Weights of a small mixture-of-experts language model, trained from scratch on English Wikipedia.
Size: 9 layers, vocabulary 32000.
Below are experts of layer 5 (counted from 0) of a mixture-of-experts language model. Rows are named router (the router's row for the expert), gate (a neuron's input weights, with its number), up (a neuron's input weights, with its number), down (a neuron's output weights, with its number) and show model dimensions 64-127. Each number is 128 + 32 x the weight over its row's rms, rounded and kept within 0 to 255. Numbers have three digits each.
Before each expert's rows: "raises" lists some tokens whose logits its average output raises strongly, later layers aside; "mostly gets" lists some tokens that are sent to it at least half of the time. This comes from a sample of Wikipedia text that the model never trained on.

# expert 16
raises: "na", ",", "at", "po", "a", "era"
mostly gets: " fire", " Binomi", " damage", "ks", " trains", " attacks"
router:150153149126130133183117080179085167146173158156078140150178102140137099132107116157126198141172121158060099181143103086230112048139158130110166104060145153126087083165170134100118096134181123
gate0:122150128111149075158136124108134148080132101103100112129179129120144103152090156162099209185126149100111139128137108120194137138183178200113127110130144098135168134154110060081101069179125112
up0:072064202132086097127119142136132139152143137159158108133155160110167140164111161150105145135105100102071139131130147101132084126161102098138115083120168117085157117116165120090152083113151135
down0:117146120144154128134135093082124161138170133087135089140105111094060147096120050121103097103149089106142159150180134119152151154121144042108102131170084110083154107156107103134171107152157143
gate1:169125135120176177122125116108150137161147086106095192171137118118180049099057147173093091177146132103161056186102139124142108111143209102124192131121160180080084130113113102112125108175150142
up1:100107128144148092154127152086118109089117107107173107082165108125115169172186099076117164060133132103060107088132133122091146243102034127118049094103090072094179142166142196102105157130100104
down1:169079121101146103108159124102170153086147086093133125137195119159118158110121146124143137115057137166118147134113116141125118182099171074151106110137115113134136049092140159141138131075136114
gate2:103143193139115154131080113170132111155152116094109109148161151094101101175100098090150175100085096147121131138154173140116055137081128101152123098122143140150174039167178142143147116094140170
up2:128119178124118170170111139173117166175173168097100138098142119134120130091107133122105174143031092107113160156162112156124165110114157120074155156058192072152104078216174135170131114139144098
down2:114106169146087147076038157084162087142097159139118120130144133104119151088111106088057145124163151124161141153127109147122130134161066168149124058122067158117114188104139107127134129125149165
gate3:114116062090069131169128138191078147096112146138176136140081142129105092142101142140073135221165110127085174154155090119193086202199131129103076085091120096162082166125136073139130169114111165
up3:101161173175165170104132149172191101119108087171153156143194099067135129061170119186200115063135122030170097100140110074101171119152101092147111194103149132104106111158095175088107138149126121
down3:220089173099191133116090124183149174144175139167133158180093197188161118117160145082101161085075178118075084100086069128116122095143136151112106156123077151133125117149089124059080101145171174
gate4:125201152108202133166149116157122139082136120092143097128153118161077138185099100134109201110139149121172130188151093112145152135095085156118091143117125133124073211156118188093115193175054184
up4:143114167133170107143178111158144173084131125105201113150092098123154129138150105106088136095127083068143064115133152066156118094067127123175104144104158123189086145100098097078160161103095191
down4:151163072166103117084085081117101154177171185102123150176154100185182078111132139136159104114097118072072094146101163066087144138133114149147130201136181167067089148091131116105081131113198165
gate5:077090106119187138128142139137107153152038092114143144152112093183122170156153155102171120147140107190124115192157202091124110082143132103142142034095084142088133155104061138089208122196024167
up5:082130151167191116155101148152099168179155098134172149189100131131164162185151123179135099181120156082150153120144109092162108103115123110092149134107141077129127094147115129167120117134142120
down5:135081160082147105104111134127157143086144116142205128095111120147127165159088097163134123100124132151136155102119100110105144154088162120100170092099103125153088127157150080122155161153127126
gate6:116040095088133120093161051149127146143158109080086166123194096091135176146122081103107119133166077118116140162156088094073138133140100148159149092156110100111105141124129145136160136175130117
up6:122102124131156157065078144181152107148157041092090112141159112133121142118145126113166119129069153186113097085122095109092160137145115130119094147145167113145135127212140097189112132120135052
down6:136166141078117110149110118147166139115093093175131143123135103112124139081126136107168131130125168138125121156099092171069067089164079136045107104157122134098201102141135141131125079114140086
gate7:150058099164145170097138146220082106150134123144110135096128128136143122094144115126115123096186127054158108178078158152131111135144132222114103146178105087156081123109131178122128137106134173
up7:104130097141141074072158163194166137099129148129109169097162158147115158145084178091113108145063153149110143136109138167118196151129065089170190161088099160159116078074164155141125149134097131
down7:113052138104103109126098162054126143110115123067158096083152135157128102131049144114123094084099134102113157132135125130178167144164124131124197092064141186071132131133135094194125109172150113
gate8:159094113118088173153140102202151111151111109127106157153124069112106103149102155200099125202172199069143183176186099094149109153180127107123089144188154154102153083160144126139104067085137111
up8:170141090121101149116096116158134167138127100167026156183138150149093141205079174144145114096110216130123181164146149101106117106194101126143067138165156063123101104144120135145054098108106096
down8:152110097089144107109089115147103158088118094103146190111096109193092113171168170114118141131119097142132103143112141160139100119116138159140127149120125099130125122090148124108146139096124129
gate9:156124083180146139162140123148102092114086138099087104083149125130128121142089107165157116145086140106050119198096153090099180129170117193147120133149108106159109072045141167144133125107138094
up9:156109108103074119073049164115167121121136184168131193122136096126111101104125125100128143138143090160139094088136119147136122154143118123098183155123139128112099088216100120096097149125129049
down9:091148166081109092109099081060113154128152109135066112122140125130155137136115128197127146103175138129139193121127135060126161126154121139121149069114172176130116172121139136159091113099127090
gate10:099132094116139143148129142112107145172100133154119102103166128145194183127101137177109159181140119110117119242124128077152108133130149123119186074150109082060122107170077127159160098121166148
up10:134110185166091110122118113083082121052126155088110152140128153140145103189125142101092084067107133127111095081162142184108139099191107148112111221170146182151100148112185135125106154107100122
down10:071140152156121148122184087146090144168125107163112141121165199111114087134152138116085142140068182089162136138099147104047116081076095133122167127179118079126145145167108194126101125125170136
gate11:123157122124100104103128114142123136177122095158096150151108097123144072074120063105169124106133142175040137172118093121130128055189176231109119103138174146158129099093154139147159122114088157
up11:111107145161174099172171138172166107077094111154111088138137197152133114113195143121151186117137106183178091104083146128097161144165100077124109159077165153074139153144098107105083134080107053
down11:166144149201136119158076156150129129171105063126142114098129114098170155102121109086125139124112160166090162167140098066113150116080126132123112161140118095144093111145154108092106149119147143
gate12:120119110114148084150102131115132110113169123097182132123106189169180125092184151122162135116146112118167167132105187119102119092103142118147130137133105147109121109110102142117105127154123137
up12:150132106117133133103140120192136117174122111144130167081159086210129137103146106113143104099074135107138147101130149141067104180207123075092140147170166123126163117140074169165120191126118159
down12:175115191177123149087155118137143178109119107125152089026103128159083177126122146105063092106183164087071129058167100094122092154151136145072145145170133128111125119041089145167162158183126129
gate13:134144121155067144125188110135147079114091197080073135056101096114119123142131174140152122116160118053127115182191145199119133107142170090154078071150092149103189139170111140121118155128170175
up13:115132079082124100148128078117163101186092139171129179110146100115062145121148102121103109055111127146163076140103126218111143130178144099091050120114110192098134090169167128100176129086116175
down13:127143162133149122119133107118149113179195134131136074206174115082110154134142079142182119140153115145118154158180130155246100173129122142061103085100128109106143092138140149158122124207246130
gate14:110118083138089120164151154162057135103100125142111115101140121174157139062125151138143202049115131129093118164145199130113109110123132091111084061101158176098091178150131188148167105085165154
up14:174115126126178123092182125164079123133182081143118109112152079191125119119152124112078097117167167144138131139124162140157160140123124157109105122170156085119078067141105118079181150171170168
down14:139123109066079137091149110106062092113104154067104150119118106130149102043213154072124197126088108157156105128150102059144155065134120122173102169138139104107147162104135162114177088119143111
gate15:134162152174138141132139081069086164161156144116072125189135077134087129169108112113153102129099118100110083110128119129137155056138194101139156109146175065112101131138122087122178128141111129
up15:158105140134145114148144216155131131135096085137107127132145122165109166063096139142133117134194066132176149139106166131111147130143109061115111174141073110155122075107072202169128100126150103
down15:179077085067087155062129113124116106151143166179140148165104083140153102128114158135135152114162152114180119116115135132103117139074127141130168152089161113152162113179138102118123178147142123
gate16:111205056157085137146184100149154152120103153163122178126162090174151110136156093152155113186106144094124162122114147072127145105081156134103129109162074110162104134130097132079113107160116173
up16:065104170123161098140091161106070159125125132112147097113091148103123139141154171102050116088152111151116085173158104131152133183167152115115093174119152150113167087136114075181145162113137111
down16:095178133170105150127055181125130094147130160123204119154134139113134093123119149154138119117139135100115107090138111165170156157154215125143138068171149140176118142112071110130226128084146100
gate17:169218163080121132126134090113149147146080079115094109129123139084118154089161123098134110197138172123116197165130157076077092107118145073124147132125159130123131172187121168108100170151089118
up17:128205160129190136137079124149146125102062109096080109176128121096143206062118158076160161139144112115163091121143182113123130121189151133096141128162145147105134161107121109129140188151127073
down17:132135105111144121162121136155086147115173109114191136119117148138120145074129070087121115132116147213170107112142137153175093139127180128077126123116074081116097097131146127174112105107166147
gate18:148130097117109150113115093091072137102130104111153098133131113127182197094136080159117172140148083076156157171110143131177124133111122152168176155101099113122096127100177139158086157153170159
up18:138143162139177127108116131113129085063120112134123155119147131087118081118123156141065081135139165178138113136199032123095123147150176128083086165100129105132178097099109153133093119103129109
down18:114125163158109149103111131165125091133156143183128100132093180125120096153155113136168107112129164108142075132138066100119201102084116158133141148111133192130129177132102100166107062166208124
gate19:127146144151086139098130108128204133156129108124121117161161127162157124112138118143125132151136146100089102153165088123109145105135118127148125113096128098139090098097165129224092120148137054
up19:127135147157140145100114128129170129110151126119095128108124100158192084149074108126140139117151110090112104133108064155136131123223133077113110201172152107163106113099127159114088136153093138
down19:128133123153178098091107155142172128093100130101129145153087081108071124122097132168068133101111143097144151168137085159145110165109120139205150141136152134135145105157127104123144150173180152
gate20:114105022088132099136131173124107186145139143127180133106162164130105145146209044113153142147136190204153105182074111159135102100159167134134104145091114085116126178114144186108083138118118087
up20:170108089074112126095113150127130102143153042164150120085161149165078104183159109132124114150108140174094047154074156097145070090179150135136102114124154116158153110113136205072036139091127152
down20:169133143136111086097090165120117097149115157149112167108127130129132136137162131110116049114172172071147125118106092121170117051140158146122128138140090111192101140065154101076154129137112142
gate21:144112129143161180099143113127096143157142108143118138124123131138163153123109171158046160081167079140111069025153095146129100103101165050102123149150144130174170102092147105126119121147119125
up21:086117154089159127135112111162156105163150132128096135161168180122145123091158113137162145176118110144160118114126112087145095117132120148153106091153115082099155099150178115098158133144119123
down21:142081155099157143114089092095161109156069147128092138144111161091161126082076129123152114096127107143155101126126153143073153144116154159109123141070162106137092139148126107152119129118171181

# expert 17
raises: " the", " a", " that", " to", " some", " this"
mostly gets: " wrote", " make", " gave", " using", " provide", " According"
router:157169116111153112122122124145076147127172119132133158082181159138074133141127065177113104117082157136114126163174090127161114147125218072118169140092152146169093117131117163079075126109139119
gate0:097116144146116125094058145122093081153157147117089123132136138155116157140118192148133159139083156150156159191115139072129082108142088143099088126138059098152212153086153136052132130157158126
up0:146131109138155092160156127143073160118070072168197166143110130077143113144134123132142144107125127109088119083118136143155203147147153079155123139118151129078132082120113153152137114130127182
down0:098048108132164066104159161114058155163129135140168160122130089164133109119100128126159131132152116161122084106135097226071161077094165079123079068159091157201102085157139111115149123109124133
gate1:144157095181133104093113140184119155165167104077065143150134094133116147092101097114087114164135115102135127112203115150157139071108094097141060097139107125140168151168121135098088102042125094
up1:110119134130105115153098161124149136181128117112104105197150093176069141115097156161188137087103135146155123126127160122137154081120166147132096140084141117156067131109176106166157141111138122
down1:121149115170116194099128134159098110101085141164127189134113079103116088138104152107197184156162165091144119141175178169094170180100118135073125111142153122121123112163151094083070098149117167
gate2:187129146124147126168106123094086150100140111146054167108133150170114095095134127163119064108090128125167145097116083174142038150084094082138168126123114132164153134102132092062163157155150166
up2:158102159141138135175109108114135121134180140139074134149157132114122153122088160161103082176092070145107131122169083130169100121087132110139163162132199125143126107127142100135084129164107166
down2:136133167163086122150157153134138146118142126144137123160117144121138136114098078109108162095171144097123115127114120064194160151147160117205103138049132184136077113134112142107119132190143126
gate3:156091112118180164147072101172120141129133177072081118105114118123119123104103100134095126174127152110095131145098154167114144058129135108103095105104139141095084088192161172107171106096108105
up3:166142067088171080142146082110149129109165147110138141142162061126114119102181129144104141137137103137158185164125144161152128123135078120132088198117146118180112090119136145103130137131091165
down3:077112085182157142154143129149144190145100167122105140153091064063108164139176104132143153112100133108130070109140123162140078133144111137102121129172120116156112108170129128127113119144112173
gate4:131119136168110132154164109132099152173106178152117176098185080106116052170112084147152173129143123140144165131085129143083104167146082129163210136134139109114124144102117096179111133136090157
up4:140128144170157095170142080156071148149117172142081108125089142100113071088146190096195064140147052219183111090127095217123116113146096137106156170148166118147112152160165130133133100121090147
down4:119141117147140147074082125116139084113155148092106107125065125204051133112102128127114147162130116133139095071159103108100062117145151132068099169153080157081163110112157128218156068110109092
gate5:134137097140092163130078143118176105148153119143063096143165152176127166144129114084159174126105127164113146116138109129142147113116120156105131159104166120139144085093122097134075152097191041
up5:104103081224117103089081152140168097117121093052142133153145123059106129101103151089116077135120163130132123100127163140149096059120227109134129111120094123100178162151130111126095115102099183
down5:150150102124132113105133121095132117132183132156110060098125115150123097138140063142161124140155118137166135134108195149078118113186098109123067195131097066117162137175153185187163144123208083
gate6:124102147166150164070097157151112095145121098170157161113108102103142210088159139104067140116073138101142126183103123128118183062142076176137126172169098157123138186116161138100071141108097112
up6:169128133111080106165165061120167102098161144085138153105164118156122060124114153142164139118167133165134131130128111128155077149133177084104152192068151093157169117168115125117167156074144171
down6:144147179110171100141127129174137146104070178189140155149069113186127137102108075133128091142158133124135129193196110086149141092171177138126138132126180149135052198163111166113135101097092169
gate7:172068167077120149131070121150122107149161135145126158157108140145114109155120162116128132125115139081083160117137082115155071134085192097094144100185149122087121134125141112159118158116130133
up7:112175172143145158055103153181125100155066098100147130131109130152171162122131135095082122107143126174134145111077193153075146137151120152122131171104173105066137102105117121106150149145155144
down7:152070093109143087122100121151143127131136131134161137131103082122117099149097097080104106118134120081129129099087144163088106128157171126100082065108115095134128140077171143115093173115151160
gate8:116092160131144149132193102101173124059157083130107128149089150175135140111128132168116130127136138078195121142135152123119128109136149127052123087118074072136107129183155104143053096096180153
up8:170192142123123136079128131173119087177125114142078141102147133156138139156121193112132100093145149121072143153146125126122137125144102124196134135151117158101161072114128139113139106170104145
down8:096162110078111117123152140170139086171154107108157102084098090134170158140089157130143147048174120129098181154076102102132110164197153177100118097126171125179136114135105131093128073163152130
gate9:168176145059186126132154072110112116114096094139086170125153118078135118123130178129199131130139073134148142141118195142152080118141103089089117164147090075130096125043179098124138108182204141
up9:086136119184134141140088186129188165116164165166159130095134125153095103123168133114085120148092142101117067126105114122118121160093115183136178083073134165140186143185104155135069138106092098
down9:135214087172107070114069161103137180089144138142091108099122142098149134205153081186118129149105164089167144147134067127105092131086136137181080117126130165143098087159159122151123122122143175
gate10:106105115121143132066097098116178134119112165092152137150066085106094176143136096080117129173095103130054185169162114095116117100151107153142106144161141174161097134169138067128128129098127125
up10:112132133142157120119184093113118150139138149090136127130116136152123128109185148100116149085076164191101114154174153175096167130183134156129108166114132152111125184142098099148182086117124144
down10:063169091158110114156177123100161104160089130140121120110163125133092118147139123078028107117134161153138166085135157086145133142122107139190155152134124086074123111088185168178102089126060124
gate11:100124125126145155158131109147074127192195154108122137113125107167113110162169058112177129113072152087172102187157100110168157157154144098154120100179148158166111113138087133058124118134128149
up11:123130112144126136104116101173095103093083135119138143150123150145098137101112167138139197121167090131160124109136144133158107110157124139100122137094184152137149096142173170097064149173133136
down11:187121092212192127161148110098106147066153144112159143112145183104117132089149192156158145199141183097083108160160109139176126122139157136098100139120181172174144177071150105139160102162128118
gate12:083100189090151149147100049157103170101179089166133098087159094136156095102161081075192132110116127103176194156131123188129143090151166139081082086186101124193117125119088122150135109146134142
up12:170163110130059148119146135106122249126110127165131153117203134098093114155115103149176122166111122135134151081116128134166162155059148107161130152071155116140121128128124095169124142143139089
down12:074155114177135111089114136121186090107156126112124097170167095099086162103128131166133145097065109123105130167192085119067124100127022170123101154137121140100100137116120113138141121127177100
gate13:142138127118086109153149120150108082140095136102154108109116119124153194130188087106154120114145117130124077130139119134182094145168127096165052158115129074150065120179079122130150139174085079
up13:176155109122117098134140215099112152125092143078101133102158093089175088149102188077042157118080147167135127140163108130099118136082109141148064218110176145114164104111143098126119140154144119
down13:100142106094136100097101138151151130083109140087119109111157121081129128135150099092087159133063164070132100053113079171129156125047116141150143137085135160148135149160109099091150108156183145
gate14:132127149108139191117151113107125123170115117161122128153165082128196158079246101156150126111129187147166129132096173112165155114114141124133154149052113110154098089157160136119039103095093100
up14:039124153066113092094119136156190080090121158079119153093140172108180163107169134188147090142186096085053153144117114120126203130111159122146129130091085125041114143139221129175122127115087107
down14:131085096154095138164114106114119161101133100139137142165095164127127130137122124127165096151113116154127179151089150091128142085105141135106127139166122072103042098196180129133129152134097165
gate15:123102080142157089115135139119160121143146084187173195107155167171082090170151110074143103177114177156180091162138140098180200103158087125141125106092128104054134165125165111212147116069126140
up15:130127121079124132090076145121229139093106111144100180070104096140124120179097144112095081092170139127112155158105135150156101079105123131132127131122125177103146125143153131110100112051154149
down15:142133161112099167143094173139143134053133099150089086162169098189122141090157093146176100110124099138125142121188109089093149169118118116131122131126135184093089122132149131112136081170144165
gate16:151084092123130116114080125082128112080085117135139064120134131141105149110157130102160127107137164111107180125127069197113243150187137156132130033122109136170095133125142079099098131148126122
up16:083137135146178165135117109106105112139105096091154139099102092124110087125124098111182133100099132139064084091143078169169167144121160139116115106127068073186146170169162138058110161141180170
down16:102113119147156165097096098140096099160133069125191107108084079069133144083106114077134148170111085134083180114123094093132119107150075132117114151051133171171138136149150122150117061079138113
gate17:125202161123130099126120066108144141191149191172142157098126122127094153097137090125117153150170210147111104109174142133072175117132097080096142114119159096179124136104116067098116117116117132
up17:128144088122156115065148131104107109184131130112127135083154103174134145122123049193128103174145161130087090093122146168105134159123135107095148098156166105145161178117093119120145125069128133
down17:122178116114134145057120105132155190065112150112101131143060080128095120114140076091141163181139143174136137097143172060159124068137126092122077141122135160125161135154124121145157116105117170
gate18:176140134091163086131165130137095188162146124103201094143144171153138155164120106155156112183090122162147152084102048167169144073119102110143122070123213096219111141056094175110163150117210173
up18:105145176198129159132140172181172127138100095120110143126133116140134153077090139129092168065140156135094130124162193084095170122147150165122105166119130230059161102149097174137097142139064090
down18:096135168165140141151155125144095103166117148189143171104094169148122149089152109136131131145129156098127155166206171107106172100085172161129020085130147103118181145080150127137181153118139087
gate19:144131120112135146093124155153118111152131139135128034068108184125145171093131069124179122102151132054116069074128099145120124160131161122181182103104109113083122168191143125138094071104112109
up19:125088116156139157106119101127135092141132175163139080107089107127128149140124103105122142068158159140084060072063140188128141139140156168118192091069088126114138172171171143124047121143089136
down19:143090143129125186117118130146118175123136114149122145073055078115047139146135075114148099129142130124124066073152113150128118142103143097107182154143131167095127163131162118150069191081122131
gate20:134174128147167090100173187165126096087047159185089100076133130144160144110098138106161198098161107094135093112146085205158152083144164131151087167097093137112167097153083112066092117111149079
up20:114122100119101068103153148109120157143179200115127082152118137146136178131165164110113141110117145129102070137124110118120130139065110144158220076095096126182129150105158072108075148097151176
down20:119102083094146091129147118109157099089121106170084167120109128096138094111167132114158160130060165083145087153098090101110072082152087116122094128090086064120099141088157134144209202094131129
gate21:131144151153109118079083147203101166086106085093148160124129132096162090135101090159175157092187115096114172137173109176086167089154145062113134127107072144092137144132055119135087097177171087
up21:120129108103156103136140177150110103122094122163137059177149158114188165123133043062088079094090159168156095146123139154144100107148077133206085096100131109108149131149110113167124077101081128
down21:140088118114104114099120089128129123111105147119074165077125132139090086078188133086148089082139101146137169104160150110125093116110149118064162129136185131103158139149108088108144080143172106

# expert 29
raises: "\n", " ", " and", "---|---|---|---|", " –", "-"
mostly gets: "|---|---|", "|---|---|---|", "|---|", "---|---|---|---|", " statistics", " ratings"
router:113134106163080144162128088119071128140157103143127150141148100125142160154135149093143122071121167121091060215102069115140152100090236142128126102140184177168087113125116095044091133155153122
gate0:092182126110122124109100150088131119148146093095158152130129148182112114161112132157100170092090123110078092134138090157132151167057146139089122118183119139173116153106146132095110088112139155
up0:133115173142112154124105090127116184118097096165131179088126112135102111143060135103136165125125095064108084110158140114120153096082120126094115130107147175186183111104073115095105094181111134
down0:103078056145118107103144112131067155085027099165171131113146123143094108178117148081147103116182137082123159103133092121118150167159160107138112161169194126127124140101151126103087137153109106
gate1:108117161115138129097120131155075091119159062123144141122082147167136150123171098089132126123167135179134120208114111126093135112150167102110183082102160116095107119113144122141164128144145147
up1:078172109136077100069144127105090083081160104127121154138166127126211151145142147120126124130169132139123138181133121114149135107118127123094109061108112144078141104144125119086074130199137158
down1:080111109094171078106173117106103159135150108122093117109164132122131075137110187148103127123140075103141105126175198113167115137074126113093077115094123131171120143130142136078104120163153189
gate2:119109109121121159182142166138142110186143157129168140159116128169102112139131186067120176116073162177073139121109165106095136075160170153178148146083113115095166153156143091106166138119135186
up2:104083188080150162091156189169108101187158116141096160129161116108144099134100136126080040208195131085143116067207118112115139119125124144080132121128112089144101050121142090110105190107128070
down2:107161165095078099161158185141105154145071081126088060140121132157145160104115144168158096107112127167151086167169124167155183094134121203084079118155105105141121139092134121157157158151170107
gate3:120110115124154096141120076094088160128101135104131070144167164131075143112119169149107116064149103111131134158089150123124102133114156151100110087137147169113157166108070101181131102150182147
up3:050098119206128118161097131174129131151092191099126143091130072115117161143128105136112114112103129124099138114098122133124050074113125110122122138118167145096144151152140132084148129127162132
down3:113036089167134122121076046125096099138081137166120145149166104146115109131104111054109118115119139137140094142165149141137162158115198124163144167116134149033146121139111122151142111138145092
gate4:143172140129166117049110106170149092138104161168117153062084130170109125137125123102129134190148144131110154170151146121067171113147141099161132105153061186146102115085177146076127084135154158
up4:142100137143134067108157079140187145097131135147108178086139119152156158183132142119183122122135129112070103167065156163099196140168117126202160128105167170210144175101190157097162063111154122
down4:076068127112072136124134141187127116102161141081074105144146164113210123116184122098127119124114144108215099084111109122083121111125104155106117139127089118178109127151133119116111167110167127
gate5:153114106127182129149084106083169170079139164174146096114107117151089117124093110111140105171078175141198144120180089096166153140151111136110191091164107100131147080167138108157094096175123193
up5:114152170118060197124132203181098104122107092113138114152201108133165104112109129134162132126135145210111164106142116068064069096072144141167142197074159184190104129143142140105125163113067142
down5:150084130065096138092110131110087078197121128125132125124179107076148031150117134105130137150128115104155160142159145128098055222118128109102100151177091101118160128051136147160138110108097103
gate6:111160087133170108149144181147124182130142070084103078169120081101072105208129110182108059129115123151147172123109104116113105158077118206108038133136148130078120109150095152140093120147133142
up6:111113106072141119153151219153150081123176193123166141094100169121099082160132098175212135138074193118106133146135117052131155093141088145178095192147131088087094133111149141120101166097125147
down6:108160142165085130153092152151160116141113130135142158086191067152157155160185099153156144110119145105124165178181147160152088158134105116125131082134111057096156134150116132084102103124071148
gate7:142097115091135156137115085073089094094153123102115126162182141161149158127110177105141114122059176159072116150175158124146161137075126143125208112115157168134169098149130125127144067128091154
up7:096155131169171126112116164131119218137106146121129123177099141081114153127170086193135132133155192132179196175116078166145146157132060111065124170146105072139089089066100109149120125140137142
down7:156129135109154125132159145138054141128159148075101148112077098127107152140121148131150148161138110181131184118107123138054155106137108159148110180177070071158087161109108117124124096099110112
gate8:121099119131161174126156158122141129143165135123054094126092152071117123134094124090130106150135165137131134133172166074113136189149159120106127123067134142128123190107094122170116087116099195
up8:152128156094116131131118095123154110101142116142152104120119171134157084110124094088125096135141102116085115138122118102126079099153075086102117095157106124099095122117070129148171080158152109
down8:143127132149112130110113158119142178203152116161121097133095089159151090158170184067095134094130145115153127173117123153135130101161120103155116115086120117143147167076126118171131088135166163
gate9:105155100055186190170143144102160183180149115196156147116098123129150109209103133075120143155074184167093107143099117135110131054140171076150197041079145112120082119085101126177142155119065135
up9:094100144161139129113159137118143114160143088143134125170208092129115100091123137124116134083179104106160084151167115248179123093121085158114105187160105147097120089134142169119143106151115117
down9:126124095145078091150107121157147118134160155150158096129093108136145105176192099150090149106169126173090070143065112152100127176092139148127153089146118140133177111154136156103097105115113090
gate10:113137142148127126075114110178161133165165146089102181145130107140109174113120129110170118083147147185065141162104187140130195110114143100140089081198193123118170121070169138137134115114128162
up10:117092107142131110136175131100211123148139117079162126091144109160149182113101158159115181116136127180189118113141149109158193047070103081187091103113147112163199132150084144092099111072099115
down10:180123079155079038203134119100093115157136138150130140107118121114171130138137120133172108097145198057079052137029092156154178120185167134149098080125139058114148164098154119168151138082149096
gate11:114099139137094149151107157138137145167108182117151158166127081134092111101064110169129196093155101146120042106062128097180133093119113070104177082145174159097121153136121118170169130098144154
up11:101148108114170100135146108110140156140100115220164137084130121095159061100148082162168111120080163113094106136148144114129092170155115141116065153158116018147121110070125190115155061136166175
down11:175170127119155081134168184121095127131087091080162119162104146082099126145097144121077115088075165124179158146205181088120141141147158095101138148101150241151130152147128158085140146147126083
gate12:161117109160141138075160121167139198126146113195118109108113065118117114174120133097108082158174138118126127159111094116117110137145123168154156123163110108167113126128115154170133102163126187
up12:116133143066194137077135122138108169144076080144142076164105079192060051117169104137134085134158104115069141137150093100151132136116088116138129102172162114149136121155154169141147144131117116
down12:103154124176141116147171140140098087093120129071136195127127120127116133155156124142150135145141159172102141085158143085165088161172102188187110085135121096136131133126070087145137127106156145
gate13:172119138168127114108087175127137124166132146140237091140149149172125107137218080155068123087144044075109094158082154130210105155088103121127130136124131140175111132086172093089112156153151080
up13:133114113077171101109082158184124121140041188151204181166106161136098136147159174116131116117181132125088115121140150174114093116151123154176152102134150096134113157077163091158122128086124150
down13:082189145163157115185138064118146096110115110165131171131094156163146183133145059129136093108121132136155161171159074080154103102158088136119125120092129173148075094107102106135089140113095090
gate14:098166173013139196068145105107127094121144171101088060121113133095133065138124142146135070188160134125087108139122143139135130099161154106160193141067154114130140130087115095152168135093127119
up14:086093106166126082171165129183145095107127132088061147092061145068100186084075123161165137200131170099117122110185154152144140164114164160117058068098091101137101112128131107082094087088079109
down14:106135158128106093151154092203126165139155152157077137127127153120126112100120110137116114145152135139150093121102157096133148123117135116068127114107148066126190130153136127085113133121187183
gate15:161056077164170082108156083131129137174115153105175132096143111147081067117129205156140127149169084093164095134090109100069112195103132121197141141097115089101154136106140173110142118128109073
up15:129150208146199148135068128077121172130173180213168133084146116095140201090133126141142117146091118105113126102083149141173094122137144113099105098142114157162152136176129107185130113155137172
down15:137120137099142158130130139128114062202120151135155129128164125124097106145213135167096110130139146106164086096108062156147177102155112120152115131138091120139128144180152152103087162138134101
gate16:121084090132153151127131147089087171153081131097082107137158164079138103108176146118185112127110135089129115141178145170101163119095125124159098130034123058126039143129099106082117135103154154
up16:141095085170184167120144183138123167125097115067116112176156176085159136087185103124219134087137180112128146181153124165121079132135109121137142145058069082101102147143080130099131082080163095
down16:110130089111093104095097154095074174158103098072099136136152105133146153149145184135147104106140159105157142119117106137155102118160109169115139132165151162106127166162170121045146183098099153
gate17:149179152177109130078157051123165124123071111140161179083119134144130126123142104118139144117099135083101125212104122168102182099165184116118076173118176182154161136140078181129118110080135091
up17:103159124200111120115051081131161146068086035086196128097067161149113137128149117163164075111079154112111198178112120156130167122126119122136084173104158128146135104192108169107118130058130083
down17:210108099157119211115160116138093103104159156179119184144152125151163110130186132062112106093152105139107099118097138138097077170081130104188088103121101137141183072092109114099136121118153121
gate18:133131119117134126053096129160119105116058188158095152105147076116145176206142109101148114097109088164086096188104139121093192134069174098156133077120146136202141172113060058106120142066136147
up18:104146155110142129084115217126107105171106058128131115113072125152174132129114082213112113113097149133178136114208089117088122099115164118112047163097159100168133087165125155116119144137115131
down18:163068115125105145095162153084157127125107094109094147150167155148096118119159156187179149154190130148044125142140110123075114121160142086135155091186073095076079128058113149051145127038191089
gate19:117108095128128105129108154127084165085089096051099086132060117153139164113048115071089110143126109160175103142113071098162047148153113156131123076129203134157163130117135112125126107116141125
up19:141118124100128151077134103138179111089141175134148152084128144060123135173127164081152163128126135145155145148093182155113097140162133084128114097132173153109134124130081142143123114140120157
down19:103121126125093150142080084180131175139135075089168113119121098173141127153156173086090163116113117124178131125180120194146123169137087076089172175071170124150133112131202126155088116125164134
gate20:074166099164109157159112138145089157136119078127092126103171171110165115165181150104078136137156072116131095134120136111127107170100106117151109120154134138233177101157133164136128108158113105
up20:159089093141120101130112178105195186141100166083152081142112148093138186128131124165130093085140111132139120082165162165121094025151142116148172201102080111059168210115130090105081148148144095
down20:105179138137118167166134097106124118111087132174161133110149098146071131094108168096140115111158137118141141174118177142179146106154077104099150174116140132091174149123171147142150134152135137
gate21:100053127149125198124092151129031112157176121136104142128083131116049180090126127129060102162152124213120146149141075155115168142089141141118141139134147114131098087123131154095190131126182111
up21:149149149087116129137126113180161160117079147167112069166099099153165103175164149098118152130161079131097098116107146155144108077089159160159148115122102155163139160104150120116106156116146156
down21:128160132161091102113145070123151081176128103049153139173092122114117117113154095161124138143147110147164088168131156112136139139121120079197084122143131132103193142099103116137169138182130140